{
  "n_layer": 14,
  "d_model": 384,
  "n_experts": 64,
  "experts_per_token": 6,
  "d_expert": 32,
  "d_shared_expert": 64,
  "activation": "reglu",
  "moe_layers": [1, 2, 3, 4, 5, 6, 7, 8, 9, 10, 11, 12, 13],
  "router_score": "softmax",
  "normalize_top_k": false,
  "routed_scale": 1.0,
  "balance_loss": 0.00374,
  "balance_bias": false,
  "router_z_loss": 0.001,
  "init_std_router": 0.00908,
  "lr_router": 0.000867,
  "vocab_size": 8177,
  "norm": "rmsnorm",
  "norm_eps": 1e-05,
  "tie_embeddings": "early",
  "optimizer": "muon_variant",
  "lr": 0.00654,
  "beta1": 0.95,
  "batch_tokens": [32768, 65536, 131072],
  "seq_len": 2048,
  "train_tokens": 335000000,
  "steps": 5248,
  "dataset": "wikipedia_en"
}
Below are experts of layer 8 (counted from 0) of a mixture-of-experts language model. Rows are named gate (a neuron's input weights, with its number), up (a neuron's input weights, with its number) and show model dimensions 128-255. Each number is 128 + 32 x the weight over its row's rms, rounded and kept within 0 to 255. Numbers have three digits each.
Before each expert's rows: "mostly gets" lists some tokens that are sent to it at least half of the time. This comes from a sample of Wikipedia text that the model never trained on.

# expert 36
mostly gets: "č", "oug", "ø", "Afgh", "cel", "ž"
gate0:185175093106080139089105114129137134077164087127176127160114187196104133135130135144153152177109117144225151132082201127122120096122091111110141146161107147165079159140074117084144155169172126080124112143120114130101157114168120128115149096124155094170129116118118108119154123150135113099207089138089169132088138159099157157157126188114128146074121143068098156116123144166156070138141
up0:158138180068134115106139200106141125082138173135098148090119174075158108139115149097144102121166107193111103132091082112180112114103154125094071128142144046132140135136107166122113134086167134157227145156135192143127145109120118083155126114138156136182106117105139063151133102160154098121153115132135083138204126113158099127119100094153172055087106147140070142134072166103103132146117

# expert 29
mostly gets: "ina ", "ton ", "u ", "ara ", "i ", "ka "
gate0:136071095097168115075168150168185155116161130108159116119104180135118082138151184146176099152088151146151112114182145111125162101118189107146086127098169160130094094171130113146128147169120101100144138154108131082087117122089146120128171126148074180106129118071095131183120131084117168099152109091127132163150138133131131158144118072136148113126109092081133116125089204191100151167111
up0:105160150079138108114122157115100076145103161145109098136141160098121175130173142159093155112090112143172133115215122095165104116147103088165106129151109195078136116095159153160179102122083134085146113108106100111144061077115084189137112178065098137117185098140141183177115177133172190152137126103168149121102145104092093166124075122088135146180072130110124146107115071173163128140114

# expert 61
mostly gets: "=", "): ", "= ", "\n ", "=====", ": "
gate1:137088106159120126075134153161153171137155124146186177123121166123086120113181068141097127115102071191133198195110141130133215143164130135107137164128117111134090139104124135124134029104143135148102150106169145126110162104088101146144093151193145125146182137152170113137170178163127168102126155094163195114089121101158154050165182150136094091109105107113112063105195080210138174142102
up1:075133100108149176109141105082192070087122111135155122105120187134140098115152174101146165154115113188139136143129122140166122096109150095068151195133082157138101095136119149083123113125132117080134116103128159157173175137117101114123076092120162146198120118106123152073149098117107140108201132077186154101188120102221117193119136124192175098138204118120138116058109108109064171128123

# expert 0
mostly gets: "However", "\". ", ".\"", "\".", ".\" ", "but "
gate1:051108146184134155150164080097179151155136144067113125093086244139119109118137138130126140162141121088179126099149095125063186150151111110099124151146139138136121123122105123158066140094096118075095151092142084074151150105130087139162105093122201146115086130087148149067109210050105091092172089191171150077127125145170094054134145183149125129141086136123160147097104104084112083132098
up1:132121091115146118118124133062132135201105206108093122136127131073131136137081095148157138188176128100143093134191123127140173083163142141190089182112099121131090133143127134077103110133111103160110122148103140185169106129142121122129114143190138109142171078104143210144095164065144161110180099154098116199110083204120120163114160181064153146116100134153156128143098137165134107169112

# expert 22
mostly gets: "with ", "during ", "have ", "against ", "had ", "when "
gate1:160149136123139122121173136140165134125127123115167165103139106107184090123091084095138150112133124134061161146138160162168139113139122123170160092129160161092107109137152113077088159162130138134110106119151103091092110032119096185042135068148120154142108130153103130081129133119137135125139125177108197168144135131165151123065108103177187108150132156083169133137145153109160087106135
up1:137110084109048108074068125081056154179155175101073178140121083164123098178186175133140120141188156112125124102139133111112126180131116165098125154233145083166166121178178116151143108137103193079161195115145165116114209134121143118139119058079055176161146091108162175103198138163145153140095115079107099139146116136148150104123117142181152188173141166126192137143034158140112138133134

# expert 16
mostly gets: "ä", "é", "ç", "е", "â", "eb"
gate0:152143123149105136074165118166129121089137159156128117105149153124166157097147125161151129135165173140103189169160199124102156123138098109201129146121113140135108155192118138160188153147168100132144055185123110131144085151047148115157068156140130105107155155145127110126151147100104095146137149176091105084133067106133146141160077037156120098199112127060065143116157121085133121119077
up0:109154162094144114143157104126134178099144107104082135091138126132159176143165112110089125133130156122112177180174114088196150113179121155131082117076129168129185169073115136121135076119156136119077113132140119124121105166069166089185101162125113165175112151110160142154178137104135087143108123126091099161139059116128182164131099130124116094176083056168109157110120083167097158160056

# expert 38
mostly gets: "== ", "″", "=== ", "MF ", "FW ", "Phylum"
gate1:151115094078142149093135136122159159144144138090100099124083135112141091097125153123143119139194103144080108183135139116108069087100114172131159207052145180165055140149103081094152138131134101174116146139153140062103109106170098133163141106179130159154167123132082203115100123118129159196103065171138117112126126070153150167071130175162103171174092122148093078091122102081151101186063
up1:109088144086131117156132127081123071123088093092150175150107142110153099138102137162092155102086088144116121097158102138126147115142128113160175100117166133169159127164132061125072133180157093150089084147084072145131139133169139133091103115111102168129145091174123187108110121088112160123115144084127112092181109178121119159188095142157169096133167035135125107129116152126101150086218

# expert 45
mostly gets: ").", "when ", "He ", "while ", "However", "where "
gate1:165103074147179148185186186119042110088076102132154131163107151179127123122111169090103165156152168108125134118085113126151115119105160065140198090114126178169149115146135161127113135132129204113132146144188135150125115156052151093124181141097158102146110118116147126049189126093093148151172154103146150092134071117148074111183096141160114074151173100117117110030142114131108127157092
up1:088101189123141078148163099102122151126158165126141136122119134099123164172109089097088107135109119132102061108097145124148071096161174080114109132164145118101142065146139176104154147144156034140123130077082113138157069138180071127093150144130157054143098131148106069159155184116097072180121070144140199115110140151136149125140180157070094116158090161092120094103086125122079163168100

# expert 43
mostly gets: "ics ", "rights ", "Cup ", "Court ", "Society ", "ational "
gate0:088176165120063213137154096110121132132112079167187127115180191123105171135099151132134126133097121131150154145067130170170155182146138112117102156165148069079061133154171110086118136105107093145152172146100143123123168153102194093127154173151056111142113164141156070127153124037222122128087142171167128097139160087052165126221068106083095161095139111114117147168134142096139150149105
up0:131139184101110114137128114063194142158118091089135087095187213102076124178114099144101139161076100105146125126163112126098069148145111133088136149139096101106110151166151131087149087102100162178172151082110131112159121136108162111133205116159119043120100179157097090105126086113143111137099156114178130134139110073074134126185075065112143216082127123143146134129109144086114118130167

# expert 37
mostly gets: "Kar", "An", "Di", "Cal", "Mar", "Jo"
gate1:167098115133162041152117168152057131169112129123095154132126150140148151143067123090180156136115080107111132091178120153077109152104096160132093145152120156129140129175129076160077184137080094066187090168126130158100149184076086146092138128167121143112086105140159134116120174099057149071174167159101127118169100121148179177131143119108089117186150099163119096182107139114080165120152
up1:101094095163160082133143164159103163084107097120168133107118143122122144089082139072136123126066119091096122116121099109188108101125165172157100104127130137123158136060135084139138169137121092127167126068088099163069094161116102159120095155191173091086152083106131153034117124030094140083111130050091085114166097122085125167197156170063158084119109119109105144169088123102091142133117

# expert 15
mostly gets: "My ", "! ", "We ", "Love ", "You ", "Me "
gate0:161109123188116118169108091132122143164067137142088144167139147096094153143102147127089058104123129135093123186124114143163107136073074169093117192092125115137167141104144184114173151127095128184187163097109134186122146137140079059084178154144100159092108122166183117136088129100140139089074127096128105127162072128149189208124140130090108154123104108143163104089135200080197166093111
up0:119133177175101162092090191146080152108095127162099132147153082159136202116112129133151111207135131087131078133099048150127117169107095181195098165086132112154079143110138104193169147113105101101148126188124128142164178112131125191139145067118123114152128167139102134094121162099139103114160109147106093119182092094103150163108100113102085115125132110077126147104107089115071051073112

# expert 35
mostly gets: "States", "York", "City", "France ", "France", "Slov"
gate0:179197076155150147130135091105148135147136178130121087087096148152089116102115076131119157083052123150104053137068099162132175113105101155131181132143072138116121139116161130106129020115131108136171144105171123163172144097133178111147091114108153112099105129109097131156126173142036082128084161123075111111128149078115115066148159083164128106106120109128109175085150161157148129071148
up0:184135124154151122147144088133116117088115146127105090157111081168071107063145093089144127073083173097112123145134137130148185145170140124098161137158097214105139156138098135084108016101098119143126137189103080087164149186075173097134141199122153148130110119147073117152152189134134084136084127114096127151101194156118145159110113104120110156075118068193079182134167219129153146109139

# expert 47
mostly gets: "3", "8", "4", "7", "1", "13"
gate1:089144085156179073112117108144075093087099146164134156119124115124195114153116108196159151147111103090070129114144127098100155148163117144042095147155123144087162103134138125129134163072154178148066099158144081123125158137166169104152102121094142146162127116146154107113135100145066096115146165174137152128140075149106138150107179137114077050141059100141122163171149117156217168074084
up1:086137119155138111162109136097127107138138163145112129132081151095090134106137155099127057094163086158152147039131099165128127153068132108135135133124152117113132163169179092160148130133101152105174137099191090099143116123111219105143139164083068179164153102104131131096142077137157187150182094142104096112165093118102123140176156100094106106114144158189162130126115137142121109142118

# expert 55
mostly gets: "John ", "Robert ", "David ", "William ", "Charles ", "Michael "
gate0:150139085157106152082134111147093159100119104170151126089083050116185142186050125114111095108120122049140135125197097097130134113094115108186139166088165143113149106104180149160168161140161141147118097160171172139149160123183100145147129146137095131111125168103112068135153123113166148139117152125134131153084089156102153140113149102082104121154103144089142135086114120109084140101047
up0:209116144145146096138181120142131197142144162178126103105127128161112120126091051113132108199163161128169102145109131185156100146117144067165195147162177156124133070145103131122127156203181147101164177089119163133099116142109112127077128103096079181167161126134128134163142153109126128090159196134132146146112104159129125077149105118100141105134108110125110177152140098116096081157074

# expert 41
mostly gets: ")", "\n", "|", "\n\n", ").", "However"
gate0:112124124157162103070181112106152124148193115182096143078124180134097107107084109047180120117190129181165103146169132142199120184146086113152123088131143074115134110172122140095108136164095061154080080113182079112192143089114123152145143127149183091133141146146183156142099163071143129101132164157166120166131076109175140111138168173110152062104136180164104145101081127115122094132057
up0:146153156143138143141182160098069138178166137118154166115109084205117155085092082129044190123136092150166158140145129161173147135100062136110102090124107123143129131151175143088148121148104126150091131121154092144122126078169124153134194121122119124103134083158097071092086160128110139105124130093097113116088100145203195124195123170157136111130157094075127150165167120130130102130086